Experts of a small language model.
Size: 14 layers, width 256, 63M parameters.
Below are experts of layer 2 (counted from 0) of a mixture-of-experts language model. Rows are named router (the router's row for the expert), gate (a neuron's input weights, with its number), up (a neuron's input weights, with its number), down (a neuron's output weights, with its number) and show model dimensions 0-127. Each number is 128 + 32 x the weight over its row's rms, rounded and kept within 0 to 255. Numbers have three digits each.
After each expert's rows: a language model's description of what the expert responds to. This comes from a sample of Wikipedia text that the model never trained on.

# expert 7
router:128122153160169100119126128163103055094201152142155142096126102194142116151135183201138132190095125113187139102139147114135124129083148084149127094101041114105146098168142186121104141174130146173128200120167142113153112137189098118173121125125116111077164110135126166099175118149106066164180104120141163161066095075107165107158103111081126157083114143164107126182184121150100174155093
gate0:149141088127079099151089123107131121183135048094098076123114144124159130154135089124097133111104119176115076183143086054154084086091093130063135120090124109131049101184129156115156121128141132119145106140128088124187145110150150129094135131149182094101179184117126170109139182144114134147108191146129114114079133157127117083106167146130152092106168083131117140095139094131116123151084
up0:075097059091114118062094121112115104050100145129122143176127129098120145121127123149123163177147137164105174061131071127188140118200075138179098155161116127179170145110128086140077142158154133147110115151126186130134102147150122078124143095082102143109083151100105128165120119107094102117132111082142150173162090152146120126132098147152174086170076102103147142155116088142123133116139
down0:132086112154121135110151132107177139118098097102119129124158153099122136093067088130133148138153050149088142123182119132091140156153103116156145104162076111168109181161104124087147187129163188092106113099138142114122083168138141146127139112137143099158179122104087171110171156073158151122137118138104089099133103117080091110142160098177104121178176148151186133173120105166142098201195
gate1:099141110152189125174204185114153138120186089058129107150084093110094054164129136114120129169133130075116148156126135150139086102117124088132147138154118139111131162174126127174194100179136163182143080102099162153146186127104081133167134130158121145147201183134085148121076125075114146131182133191168129164097138176146071167152142173119168133159122140112145141163081157098098109129097
up1:201102125097079110068061088155122161127097151184107127101162124131192154090142104145116144090127144156155127107095075152153141118107100173122129124091116097138156106121198127026088137134143089104139155146155121122121126111111144150084134147101096078121087066130155126132120130174166145138075122068117109119143117038136189159168105095128097152100139159089091134091155124146158099098148
down1:124118116119136134120095115141119146152134123151108176150116152156032185145133166142152132118110237157151153174122113104150078122092169073119112129073137142164156061113136060177095128134102165110131115112098155094134099090077089090156105089144155098096107166089126120079141119082156153088199094124096149168122165071170129073130121094125099075146149194110158112140157185101187178128112
Description: Digits and name endings. Final digits of years and numbers (201-5, 192-8) and closing pieces of proper nouns and surnames, e.g. Frank-fort, Dages-tan, Jones.

# expert 23
router:143127176113140142158136114174108098124151156141108089135138132170152119130107108127100131082144136113135153092123122076155146137100152114098098120113117090081090079136144165087089140107157133147122172113147107116176062189164092146155089138115125065113122065149062160178159219120119104196126119120122132120093096110154133131144113071145116157072163074196096106122123135113166162158110
gate0:133135155086123172142154128161145120113073157144119160141109148103142132160109072086126117113150165111117079152145135111124074136101149099119119095178124151158143124120102134153084143099136127084159125108167100109128164077151136113141138119133202121110183099086043150145108146128128117167129082186039163163110118094159083126082145121174120105136169080062163159078092067140096167107123
up0:119130103138086151125102102128188160185139105137110054114163109159104124148145143131129121112101167185156152148145073125128146111164144087086122132120156160138141101118161196143108097190160028178091159134097125142139114157162177090100100109153114113168050079123182187155129081126082151144159111102121099074171141109149172156110112134091128125075174179112135123082135096130085104141123
down0:104093116091119136094162094126144168178169147133110119194107185157160078190175080119144108122129118176144131129112104138131176125103147123130083125174117151113099047135148114118120080140136145033148230136108110133130095213151217159109151135112109129186063096128150142163100117109112112151150160154136116104190128111156151210137125117108054123121122165159151150106177155133103122104122
gate1:167136103189101101045082180133089157130116137101098106139122100173111108158123183141165087155144103163160188146091211141104133137089139161130129150102108140180093170111127147134111165186124083107094090133133136131207106150152115141162135074136101119174140149128084140142082104122083123152115102161154064101122152079161145153131095108201133128164153120163123129070144117121167108140111
up1:066116148117126204148147108135144100139122094142165127156173134118129203163092126173072130092097174109047084127098071110130136122141173112143072151137144104089114082106100105121140075116168124134123146124114132119121165144164141096125130159099193111094120095125131109200128133133164116068118112118147155132120123171068099083134138179099117149140150134104129125146088131150081168094166
down1:126136122172204133131160102139124080102164121089088105113109114135142162166107191124136124162107160144117075132127049133137147121098145146090125160149128104138102136141116133116117159143131152052122135133184103121143160134161123141185135210162194097141161162118167111139107062227091179146160093115155112149129169092100182070105114134036099070052144112136119141149095120130122162066126
Description: Closing brackets and quotes. Closing parentheses and quotation marks, especially in LaTeX math and after names or countries, such as \right), j(g, z), FRA).

# expert 3
router:084161138193099100162169120177089062073143155132121114121149172134102118203160179159142119106156133053138115124137119062071114134094182061141149130105127169145175057159151185134147149112144059089119124133144159138169143199176088095100121154154107114154104099186109149080148110090182130135097050137148152153111143136104156081093129133106105177108122112129119108154136139124056095184132
gate0:113154164080202141154094110100103093128079110112145123072089133146117120168114157135098133143113142085090174097143077085152175122142154126156132162107074141188111131165119160085132167133178097136134101153091106114147100102122141085160105160098157147153161131177120137165118166049053145086120147139160144046158153120108191107104159146123163167081110206132172132104096135126126100168124
up0:107154101128167082079155056086142203134118119127111117065151150130181126137097105128123144148176100086159120194102215135183160128095129124123108101132148144140084169080136119155120136139071132095120121076115137194137146134115157154129181152164106124099106146072124144135062154150127131152130114112137167148144078097133143136116199133102133126135095161161124119108161187072149116145130
down0:115135141133104141123060084065085166147156147159088031128140162129118127139142140112120126100083076096159169138156102113125130108110081099140136062099098080113167127112180105138124180103137121063087099114068180093167171154156190113093125138118162070146134140150095176100156127124107115131159114121175142089119102140141111185105116142164173143128129208128082112112080141091135088198171
gate1:144107153148152109061142123101159138104159116192169109134082173105104129121112101126138108176107164130103169179151119139123170108122179140098119208135179109109134146093092165154108128122100157126151182100116115135151069176176132146119204123159116228156105145119159146124121180152110141118104158161168095138100178096132112135118108195157131097126161175092141133156091086128106109176118
up1:109136083174120083172104141082114208137114098123123184086142150104115171117117113160147137106094088085117108080137077145124162146146134094132085091146120189127199073092138113149163158182105114118091128105175110172067156071084112122074123144066061052115128120099117104128072113107199133122170154136076111170159130187129122165117124149092091110161121108137111137097140131154084165123080
down1:147112114073153099152121118112070104143086078132138162065123117139117158109160138132128219120089101163132085131127170116139130171147158184208097077114132152146139095104155076155168072135106091142126110133156119154136157088119096088107083160112112074125158172151104124154119073129170151126161145089100095138132113142106129172118153121072129190181118119111142143085158200109114135091118
Description: Commas and conjunctions. Commas, and, periods, but, or, ), and ", that end a clause or list item, e.g. "finished second, and".

# expert 28
router:132153185142107127096117070162167156112137126139105141083189118137078139175182163161181179149104163059186100117108160131165160110148138060121122073092085077102142141151163176136120141139113152140144130100123135129182100184146096130136108114102085099129149103136123209109163125103199128162175091115132178140158101152124147141090155048109111139121151110111146090058153178137116176162114
gate0:154154165110121138106084105160072111141093103136151078167168146169088096163189136118123122127141117124146086078194131150072054070138108172156160111164144129152133181121108151121104127172105101094198103090138106152128096139112112112123086126141122120139098080119088086152080116126167142098076142106128054111192108151133106177065170096120077163129130103111145104122122139118137043190065
up0:152173169093112122114146134109126066130088113156182093126124128105144105096131145095167117074115135148139101108161167118121074078147110134176115147178149103158129160124102132093102104144128118098159113086120111143122101155124113157146058123135221120133089114112115054118075137113155124074069158134132045125181136130117090144092168104095145149070057089121140155136159125102127079218064
down0:115144136102106126080116171150109220103101114114180074122108118203134154122144109128086135218208144169132174130100113127100120111207058163124159081143146099105112101142120130116106117206153143099163108078085117119110128054070136147106138136099109165099094101129127190202129096154134145121125124090121165134188123160101108121077109088168099118153098133142153140139195144133147168078091
gate1:099111086173153127067169105119150135099127141162151168169187099149155124132191107135113145089145091167141137202069108067129131159112117112077145114113100128138140169168137159082118111086124128143109176126161095075183126127158158128121075146152081164107169137155141095169111156128153134126092145120130211129144076081076167113129121119101152157101114134165155157093099125131139102123100
up1:137101158065151110152097121141130098138126137072111163086126134124109139102070179136098101064153133074066097109144105158125128115141157085108160105126171126116134112113108167107086093197184097158157123162107184121146090144072143140129155100139232182150084170115133126141113102121113127102144180076106099088130088201155118125141112131097067151177140092091129095143114134180101099140111
down1:146074146081109094115203120119122147117159090108104151060094165167161097091094112170052159084134133117131085095158154107126099166177194104101130110112157137120106113148155092161110149102132112094176168164110138062078118126106060116168177125118147095208125099157120161120115103095173131148150135168071113122154127200135142125131192088165137123102183137162136093113122151156227109141152
Description: Hyphens and dashes. Hyphens inside compounds and names (Wi-Fi, Mercedes-AMG, Lim O-Kyeong) and line-initial list dashes, plus en dashes and plus signs.

# expert 18
router:188110156138116114104164120178124078056157132152096104127149094131151164162125124173141175157183136092151126086141122084103164148119149088111124122120072124124139110174151169091085186108116111186128145104163153099183097174160126116152109138154115101109137090146099167108164142135163112145192150091140166168086117104139181073111082116131138166053158108134131099126184138120104118124130
gate0:149053156156144215075115092062213122116113094111148175147131090158084204137114175161090096109166133103108143129102138083123172125128152098160113200165156101138076120117103094080136084157125114173109132144137148061131149155067092126124123163078081096113147107087106163114166101150071070161109131112110114109099097132128077147135137126141108105115111136151156110073166132096125099136166
up0:153106106115164139123105150082163081118118170152117186142148148114134153129120171093202153107162102131115150132148153168150117095153099137112075148119119113114160154139171115171176116166132107115174167158119049095124190120167155178131106113151153069102130196166106175087203052112152125146120154165119116105133126143083125139194085106126216124143122208196152092129145149098207108091099
down0:050161065106089147125095070123123161148141163118080086116121099132149111121088121119128080149160123067102161156170134142121128054109088089138124096107116127154144151157108099095089067091124132109132176178173132147170133124125146228114167074078136214128169091063153134134172134148080171124077193161111156112056096130064133094141152130193139090150145113096146097159178139108115097075104
gate1:095147164132157107165094174185097118155173117137163122103134134104073105105166081082169116132120124123061123147139144126090139079175115149115188139139157132080138102090089145120092138185107118095192065066124131104155115072187144152109151158151119139121100125132146135120144176131121140073147199103103179107069166140065114118119147155146122133113170124141123134166072088080082150144155
up1:171153126078160119141151162131119125093180148116135106172093151125063138089144088174171162095097079117105102139124149133121117085078129098130165166172098162131140136074137116073110117144149115079171099113085091091155123130143129144124149171075118169089086085155155104107105150102095169105157174067116114095174162157109145123097153115114108107106180155105140107176122146090105161112119
down1:080146154093115149130151172118130099160152079138109036107102132188161139088148129110154098099160135087164056128091140132122133105205167081108148107079115141134122100101117161118112100180090107133085096179095134168094120114104078098159065127091127131097147146128155094105131046176123114114162112116219132132106175110146083104178098093075162082114105088166136201142115152110115124075122
Description: Mid-word suffixes and prepositions. Word-ending pieces like -able, -ate, -se after short stems (viable, gables), the digit 2 in years, and prepositions of, for, at, to.

# expert 14
router:129146121194159099097124112147115139142127099112130123129187145118160152140171166120200164144154114103073137126147123123136222140120105114160101050161099090127172147132148141125147150142143073211131129129106166126156132117175158143138158118184107125095160155137136155120084129125125097139164112090121173127102143159090179078106093106151124167126129137075156114120141153098075106091143
gate0:151123080107138118161123152101140094150085065146131151097152128093135105119111145083191146143111131158095168132102125137070174127114100096117145112128089086146080066139118139112127141081135181148101095090120115080127120120091141127075112096082165215144075158168149172123151073137121111214155120094156075136087142109106103166097035155108137035089146101133128164121157132096122193139100
up0:125136133164100139148160154157103172120180141138115133136100150173120186111144134199085098132144094140129110108160146136129113120103162165130113119118137155125111179154171174188091108124136102106146166166142158135123111138174156147168143123171140054119160129061098075098111129160121134118107119169108196132146160142165119103099190156166111183162089119179094135130097144148114116084174
down0:129159098179121142160123069105101122104118141093113140151090114133123149127108134155153097138138152045146107133181120156114148094107193088152093120147122137146139131084161140094092105098127116121167193164201152125167147152149118189152071111168099104085176045130121092115166103130118097134105111118144128115047101127132108119126186179109170172127163153125109097112120109120093159111178
gate1:181119169173101120151110129114146166167184105139148120152148076103140072091165169108087158131164113108100120062144158110144117132142166178158126141148084084110140143161105108129086102121135128122128158091161123131139091131118123091135112192129152103151123080182104100125107134130162148089156101140077141133085069136148131128153165093090109109124093077055176162143135117132088128122176
up1:083136132194158156102082108122157180133211106154126115170109121117178078136167154170117148155108152167105115132084215084100092104139139141118100125085100122119158150159115148139101096122171122132121147168106126170032104115145154106134119127131076112155137093148132115139125156146131140130123121114129147134113074152148098114139184097133101087120107075028089171152085130105100185085150
down1:173122157176163099064109099110177213136195166114160090128108118114126078156139129138116153117173063181151155180073183111164101149107147123118093131122193160174104151147089117121119086079064112149131113119176129090106157142115120189117114147157154179149129099120158017161157119118081122122118139152132128091147135139128085147137078166137150141121155117113138122061155142147053112154127
Description: Table and heading words. Words opening table cells, infobox fields or section headings, such as Party, Station, Stage, Stadium, Education, Pld.

# expert 15
router:124114074149146084138127115134102061089132102148118092132117142098148154108142102124181178136123139124075122166141112125132178131150105141106086140133110138158152118137135143156106158162127079178153111084173139133134155136129169156153130165166175144056170159116133164104124116140119093153109151117163160135101149115106156120137098130114126161088112114123088127129185171121067156138117
gate0:119107109103114117163083093161110101080132131110167164175106192178083147106130117095111145132173137133118146135154144123097184188167104070112076103091150112131100155119135085113060130115126162158127131092144136129130141138138129161114142110099061137125110126158112106073092157100126089127109080097158145128159075141161140108139174218100094122083182154130117126138103130155163152132132
up0:053124128115093109080131150148117129138150118154109129112134110072109063144132151143083122147109119135116054134094133166181139131143139155109152123135087114095121097072131116152138145130168190096141143117100145103122131157164090191147087109093136143131144118155164160115116070155113094059146209163126159149119152120058143148072094135142093156123050122128001097115119157160128096144095
down0:105104147134176150098153147125128119136134056164076092064090079068095074153107169118180133173155170194152155087138122070160128090143140147173108058065085112138172141114104107101145134115123098055151160111132108080155148158179097152099156096117113185178067077111146122119177082133147171133164131160165157183176104172086157110075146091108094122085154132075113098154133131152099134160110
gate1:134141153126133113180137075131151097129153126098104132091155145159099099197150122118135137116178107106154148149130145176061139142107065112186149158160052058177146076093104111106123146076112089092110119169104148094159118189141107141113072135135159169151091117159132126103174100119127062148152132102098163212085112122094106119105132180112114166130110109107105146153127141109207100136115
up1:135131143114093101115155085129132138146118087146138129115153111138105171169147093088125128131160131150118122137135144198097153143055103165232158132138137100077154080086118105107073138097102116122115146096158163134120164157143142147129103170137152186108155126133129158102192108166159067170082153148068132136121187151134149161174098160083119121120135133099093133170162122081148121197155
down1:100109102145151160186121150154122160120151080125095097172093119165154103124166181105096135163173116081180159132106117172107155118134152117137098170152102050132139103104181116083105187140169140136164114171140222180140153080152140129130119131099114158149114065131097094123141147147136085150145175129116184201092140082054115178157145175148104101160102152154118134136053109114170101170126
Description: Sports and infobox fields. Sports words (football, basketball, played, contract), infobox field labels (Website, Education, Alma mater) and www in URLs.

# expert 11
router:070068158072102129146110104111138042069160157164107091092070131150120140122145145151133203129154179097132115111099165075156156131139206078114107145085085083092094103157136200173119133111112146118128186067154123104194120153133100132121116197113098113102136085162078158126194133136142092143106091119142150138131104097139113162111160116139111161079130086196118111163157185144153178151112
gate0:134109053128141067123135126120138150126148062089121167109163128117091096109091121116123161117168139114166171195159128157128179054099130141209084127116139174183142144145115144054166145133092145120151138156125091147165136092124149039165135089115105179119124169115158155104081113103127128143134194061091097116083133117171134158127119172112140130144115141103117149077096068185140110140175
up0:110169196102073159124132119143106108100133088104106130161128126138179138141117142134115078179106190152133120057110133139081103119108123076065191112155142111111148133066198080121091105133109166102113137112111146087091113175072099160151127159163129111179067175141104145090146181145123142142141088083173125116149140131076152123116105098172164163105155108101109117096137219120095168178124
down0:113140203093090068116138061161182143159124096144155140153142130203212172103121138095145086163165090173144124082112139113125161118115117085078117109108129178126137132161088129162115173147161129081145123108087040142120091147158082096108099121122139062104142135122117021137100153183113102098162087109186127182161166145148129093144114157132125164151168162133166147126160128141121181128110
gate1:102148131119158110130133100127223115137189113121187144127098086085103130132139127120156121086150154145129125149168181128137119107128130152169151163162115165150097070163109111116040102120156129141134109192129144072182111157158161107185050054158180087151108094135132162137124135136114182137119210088148180110146144124136159124155213160132070131104157120099157133184102128173143137159129
up1:123130120130107119174087163089134120090093151144096109121180139125120128145094120126082135149065106146147131124114114158111171162167166201113144089154112120138128123125116094171194125071106146129125141097117148153083094119134130107142166127112120090042117126177150136139136176118118079165124055122106121125137178150140138133129062111143175175116155153187182108066144158090092100127104
down1:119168162112106154094126109134134088116117169159213057111156130126139063103081139114136155107092162127148076092151117065086104139118070120118106141135091094083106131172113117175090160150090135138164134156178145110115147102138137141162121064088167112104148132096101189157145037117142131076106117127130113123084131112131111148094191124212124054149112117154142128095077152150092079114096
Description: Hyphens and heading marks. Hyphens in compounds and list bullets, plus == section markers and = signs: Mont-Dore, MS-DOS, Schleswig-Holstein, line-start dashes.

# expert 12
router:169133159161166114075178112168118071110121138132076103108095066194153110147095152136079117133146125126190128089158104123149141160135118117109123136112086069057118060142137157088071141149170139146126146067142118076186040122139093158157152129134087104114168094115107125126136158208119048173168119135153170139130148083160141058145094119099167115110127091181116110120154163146128160149107
gate0:066148117157178074147104137125112101145148095104120098122129127095167108070186101182132183139148109134124111103082150099085064159128160094132141120075099081154098152193104162127108112109109114116158186218117147143106170063186084093136145083146138164158141152093143060112125146157126157125131057114104086100122118165094116176137154174140125095059164092094178138163132053171127211130160
up0:157093129147144053057122131156115176202155177167088076099163146164103142171106125130095115160145096120133168125133150127153153153157060139139130148128094084089076091154149121117166113176107176114125161160123142214234093124143097030116166159123086110127114092129091077160129162180170134132110093109119120127095121122175097157103136115053080092127106128127135168188158140120133136095098
down0:155140129081122086078126077109106148160174144177133131108194084153112142158135117113099112124156141123115157141128117156085129133114152102173151168098144109106103154160148203178160202073052094077080122166146113150146207167174086103121178110080158150175144179115131131053115148146095093134141134140113174147125130096113115154097131130129085178148116151172079164092131128145092136083172
gate1:158123101103191157204150145127146126130140117080117128186142153110129123136078169158132021084132128159106150129094096143147125086118107150134108129127099153159078136077121207134207089147095144151107097115125120040189153159134047137135119145122101106150096146098071148143140132127147128097141150129102148110157150174151090097092130104125171132088132123140131129106139101082122159117135
up1:090105090108125160109125141159099121072073145142107215112096091159097164144156104121131156135132154075191106137135190153112103147144160097097124116099156127228178159121106139087144239157143175156097180128169118180120115126097194139127150136121109172149072078097148129199051158164106102149128111124101148137078179055115209083114095105142098103147146111078130145112171134176139143107167
down1:150140133135146145105193101148135154154180086076135183133147084082124159089135135169096136121122098143180118155143100088160067144142181112138140151097169125145147110088134181184184138053127127142147190116163131105114148109079126132181085100117162059145163126113142137165046076076164136157090126099133139154047133069103155082127151120198109122115121112119199165142111165181119120161165
Description: Abstract common nouns. Abstract or general nouns after the, a, of, typically in social or scientific prose: rights, evidence, example, research, goal, identity.

# expert 29
router:162135198107170135124130106177115143126152140140126061116129088180126143169130138157100105128157152114183154096134178106100146152109143134141101139110088095066099061111094137039128202123096140147107157118177142081178051167168068126132134128095093043125168069165130120181144110209154099159177117098075144135100164116161133135100099080091145137104208082168121147133155127099154122185109
gate0:166135135110099075147179104100132183123091082111102137126119192140137101192152126097078069156156106155108109061167154176115159136182079147117103119101170107083075113093153124111108113153061133183118170110075095106147046095176087138151187169079081122141130054108117081180132129178151112099124094118131167132110151145178134129109102135199087119102206128173104108083118130161113150105128
up0:110179182129140177106156100097119110146131088161082129099134103184134067108147094141160111129163091142101171163096141163183049133084171057106167072115129190176093157108111107098133106179186147091078145126087077099135192115118119177098172156133181138178108060167106107112193148120110171149118110156149160162128128127182117143173113155089105129112190138100154133156100094104102148102139
down0:175208159149145137109100118155151141102119134087114136131108126161135174118084134137141150131126137145134206114144128098197071125151163087135082092104147196153159092172163139160137095139114090089116148122091094091146181080091179118150138179131164061138109122088045119127103113120146103120084131160166081161172075113179162100110124154098074112081149160105180145202152134098172121091133
gate1:129133114067144104092188153186131119151144109145100074120145157096084137173099116142083075089153083129184135164097038106098169118095188129079130149185023138135080121094130134092117117142085108149105151142153098136081112136127071140135104188141126127137156088110051184095129153133124145071153119073088172166135128111178105174121064122118114122124132146171123138133104093098137136138116
up1:112128061175072141142122141142143128175112140134084043170124107147132118095120176109123107158092108120181158125127136099107151097209136128099117176087160142125122137171152156104123111191072152108150124115109171138142142132107187127123157124099183073100131151112108137173169110104095126141175173116138142112106166103167133058136093149135083177158117110117091111106144082094123096131119
down1:117121185113106095108116112126151181123189119095098149098142111144130142162070108109156101089165072099111125143170066125130101094063102126137114146116121137150130090146113116196166091154091146131120095126118102157116120127086121095123168174165140152104168162146102127154167125119079196101069083047095104085116103140083125134116084130128103121141129165163111085173096099151139135134141
Description: Common place nouns. Generic nouns after the or a naming places, groups or things: village, station, band, team, hotel, project.

# expert 10
router:094112144126180090116143126132000046070124128170129079064120107134141171120081145173176160158179137091164158135131109078126178187112152143140067134143080113146101097135097173153157163150131050213091132122160183096149130147157132148116116137198151136155090069134157137117146162129106131132121120136133179154076087053154173125135149065095114181101086138134118110134172217141100128163133
gate0:091078103101139141165175132117041111162145105154179117113148117118150156187101137150146132175137110129104090154149114099104132147143133085120061251136096102133153139063116139058141199144117080129111166097160101144100107126124109107132072130119175141123143134141113147113180144206106123127103142115134139144104141142163099149149142163131111164170114155128109117172173125115096133131074
up0:080135130143172122111112126096128103081199145144153109186132142067101112065170148118062182096081125145097111154119144119117090086090113136115170097147160181143136143158071159166078134128079167191152134174103164161157162063153135178147106043103133125186107167131101123093138105081163119089132114091127167110108165126132163101087126113111156072082166085125081158126167105148131149116201
down0:121138196074192126161183158153072142142172096116130086125185093149187156096116152137161118176103106128080120147125084140127125127131158147134131173155159073169185168176077116153138125129131139120114116178136137134127180124142107116137194134096114078171110141153043117118139153100127197106132149177141178170148146224133086116078152200072106129157181134131079075120151163118127175166157
gate1:149177088164135125105111109093089131118094122161114110106106139112212140173095084116143064161095155166149140065160099166132163128084172107101063150133220129092116116126155136187125152137139111198142124128185150151118096139073142187160134091127079131103127064131143107153109137137199121159138080125106121119110144125128111112099075099093110094118155120155132072140061096090134079132119
up1:151199103137120138173109135183135120145205114126082071113112164147113183131080168173086096122163119146123127037163076157164142137157148140148164152123138147081189090116132102173133083141113162115099119134151141187153090124108097154139103143097083115156106113112103128159149183164105158138160070110095129171117116100112113127104137117172110107143127200170103089131086097149082116131099
down1:154121210145174093096076150149170186086101104192122125134147130139161160126073179128113074149101167129178127071147137164091106180097135170177152092162149165091141140115078122092110135138136168149138102110102156171155057153131127108185142116126100151155133123124197086115138119126105185131114118133080176108091179149158145131103176093085136116178149097175131104091077100128104130110117
Description: Word-final suffixes. Suffix pieces ending a word, especially plural s, y, al, er, ary, e.g. brewer-y, mount-s, fan-s, Eight-y, rock-y.

# expert 26
router:101129152143090160152155146141095100136162081129054132144122056134097132146145142092159163109102127043144093113119139147128158144166157145124143060164122121075142138174134199128176204141106144211102102132143168150208096195172156087163076145094112092134213113138152220053132132203118091149097153124125180142077142181154121109113120129079084107164125115105154151135109134155129119117114
gate0:098140160136107134128164137104124152074093133148132118112138163128124144112224100140109133170118157067175136181135067106118165121164180057141112161135144129146148117142230084100166184123166194102101162102171137169159123127098174131146161100109114109140123145135146169147103147164161130153107123146133098138177149169155115198131137180082101079109111151118061165093142172159150108129190
up0:114086107143106095161108131138151097218125128079098114176113141144091139138077156174160116065130094208114164065115176141146106133098095186136135128136092111151076172137055174114085070131113082199172125146066161098120127122130082099145083139151155114119078104102141094083158128047125154083171141099116153111105143091119153075114149094169167134151135127131217104171115118135116162114086
down0:084116204138084114144204134129125118143164191125108121094142109173126122083116060072136141192048127124115104187113122078146075166151133116186082133141184144155116119139158101112130141169159117155168158129155105122162100154105171133158115080109086134094089152107142164122124122110152178131120139185077165152153142137084137196115137134132148115099128116091092109138143126122164111125175
gate1:082111108100128170104130122157109092189103114198088093130130173128134147168157112022086089163150094124115104150094117112099103064147130116160143095127134056071096061107183126148144202164149094103095132192115177130105133156161195144169135112156164155138146232163118091180153172130094128106145144139126112122187131126091159102143165113084088120133082095120163201157135131097119100142171
up1:143124111129133097114177211094172134030186089137170119133125152101186175081122168146144173078101102132160144136073152196120064137106094096161144113149125135139195152117128115114102056088150103115135122098191139120082072056057077160133088171105083081152087121167171159120198164127137165155131060121109155093135096154062128148131128123142109171103131104075141127050157127165127134130118
down1:117127118133152148027162142107114079069190155142128083155143089111144087116180135125080125105126121199131134148127111181148125125111118087144114129094141158193132124121143156163112163085163102161121152111125111148061114125210107198168140115204099095226092129108139111163119128150097153108124154103095138128123064123166101188092172160081108116161100120125195140137185082141119101086110
Description: Digits in numbers. Digits 0 and 4–9 inside years, dates, ISBNs and table statistics: February 9, 1909, 2016, ISBN 978.

# expert 9
router:116200122156141148107110100118124106113117165134159142131135162158176118164184120145162089119123162100175185110118106162124122127104179120084064199096106150122136146188130145121060105123108075124122146101176210093228082131153078122112102129135159118147114123093134128159126148161175085150127110136153124174109173070095150116133147139090113161082145133227103063111153129095128154082113
gate0:185158167094177150153094190123143130135103160125128159074148146141037103118145136134067131156156197135077116083066080112082177079154149121114177083140098138103091122117110118179179163125133201162087112158107144120104131166146089089125133195149132146093076125122093131135133114126134106128145123117182124126138177182112131158093166111163143142119179120121113112196144145170132174130097
up0:123091113121175155107153165105140113126105161087136136109151201135108165138108105181055160126112143172112117080096119106106120095130181157148235102158088124109162119116128117094111152119141094105100162148142104124137123153145126080097114137125126128134101092096160157119105102073121106154117174045112106091145132145133060159111140135112192130121155117131123137109128146141187105141134
down0:109030132082194134105089131173116075159190171079092115089187106127176168067041130182129139113141077160153163157109078110119109101102116152157185144100083142173147133115124085076138116076159135140093134167146185139126176120091117134103096104104093144153141141091197095160144128151077144112128158073119146090107144167105098169154227142086118126145156093146158120120128111134123131117113
gate1:153150150121147131081122111080101084159143108147130146106113222154166126092133128168101182148178174131088101104112162116144138140146135121092109079185124118132144192090142110192120126123166124125143164062092120100145135146129076129148143158135091170131120177134087122184102152080108094147113079106122125149163079123090142161150155184144089087055103203071028121110181107102136145104108
up1:113131111161116115030135110087158105138142159114092143103104151093143145144172170131080110167099127121121143134126156159134104151130135096076132132160125133145107151079140140070085095124203128140103199118090121112117113146164146145217121067096099131168166112158107156164076163121058129123108188112130141091186108101089138093183105141153128099114095116070072163092138109161150155099118
down1:119167144084115170127134162128159171162156118092053100146148142115102162174122091157111106139148083161134162137132126222143117153130111127098078074127127174155105129094102170115148056071147134045130173139152158136171154101171148175146138117092138170150186136140103096115138108190086108127131170106152130102159108114162111147098116135147159049154170153099117146139062092175139090040152
Description: Leading digits in numbers. First digits 1–4 of multi-digit numbers in tables, dates, times and scores, e.g. October 17, 4:32, $301,000.

# expert 30
router:186114119097187086183110139129110089109100131119130114133121157176123152157153152205158204129132167116157134100090157103212177159147164129115133094170110148113145088129152145145100152135107086206081161086205186121138109165228120104129122138168142139111130139143117197078152110119140079125128099023099152121106174133133163120094144127128119170102149141134122088105147152155067143086105
gate0:151136195141168181117130176097113118139113131135143072135136086124122137120147093074171128085179192143133122109094166102127100113094154085115205193151121163093113113113129138130233165097178189130120099060128139114113130130124137159109100131068104131171124109065089127112130055111124086086122184144132119164097100074135128170089119149124133065122102104175155144137124091093137137126127
up0:087115091089089112162107100149146132130132150114112153091111169143155096147105178169103075141081058115132122139149151157121153104139074158164068094123148071193135110145096138157043084168117056124124151174108181137119107152147089068145184138198168159094148169219165136146140185138125157167126105116106108085172165164137116052176127080133103143140140166099095109103130131143131103104131
down0:160088112139138158186131107137122081169140159129094201141128182165176120143170170184118113166096129073097137103154163083167107167151168123126099093120158115183174105127143174117081127113133121130077134141131097125147121130148115140124104070162147066164176173067124144127117111079193150088138120133079157115162120171112136107175133092153127155128087133104132209115142110205070136180131
gate1:144147149110150149120099130200168169101164118128148157099146140139133108105093170115038073149146138131159123125127165151144189133084125142146111096101142107161171127104113170140130152143158102091128154152118111196080114163092125112182109121079122163076127146156116124133137135119123189133135118159141168138114119072068160139107134112128136120138182125086078088081145071192110131098139
up1:099124126164122173112094077126130124164165106140084136100142146137108098093151136133084129089178190132108167146092137103060116079147152041096135144105137130131087096144203128095117140130097146132090177125127172152147190191138191122147110146087121113111088134148113123139073173125134144090059129110111145115151191169146144169141101138131122136155131144125124118100158110091180100120106
down1:109113158160119186121162140136164109097137095091160145164188132137144151126121154092139105098120101070159116145151064146100098165066147143168128179120105136148084081151149140169114114149108131161126140164118108125055061098120165088126165094169178149140170125128113141090137093170133116167092121090121161124129161177167147132099131142095068101100099150116165153141122116171126139107125
Description: Line breaks and award tables. Line breaks ending table rows or paragraphs before headings, plus awards-table and discography words like Awards, Won, Nominated, chronology.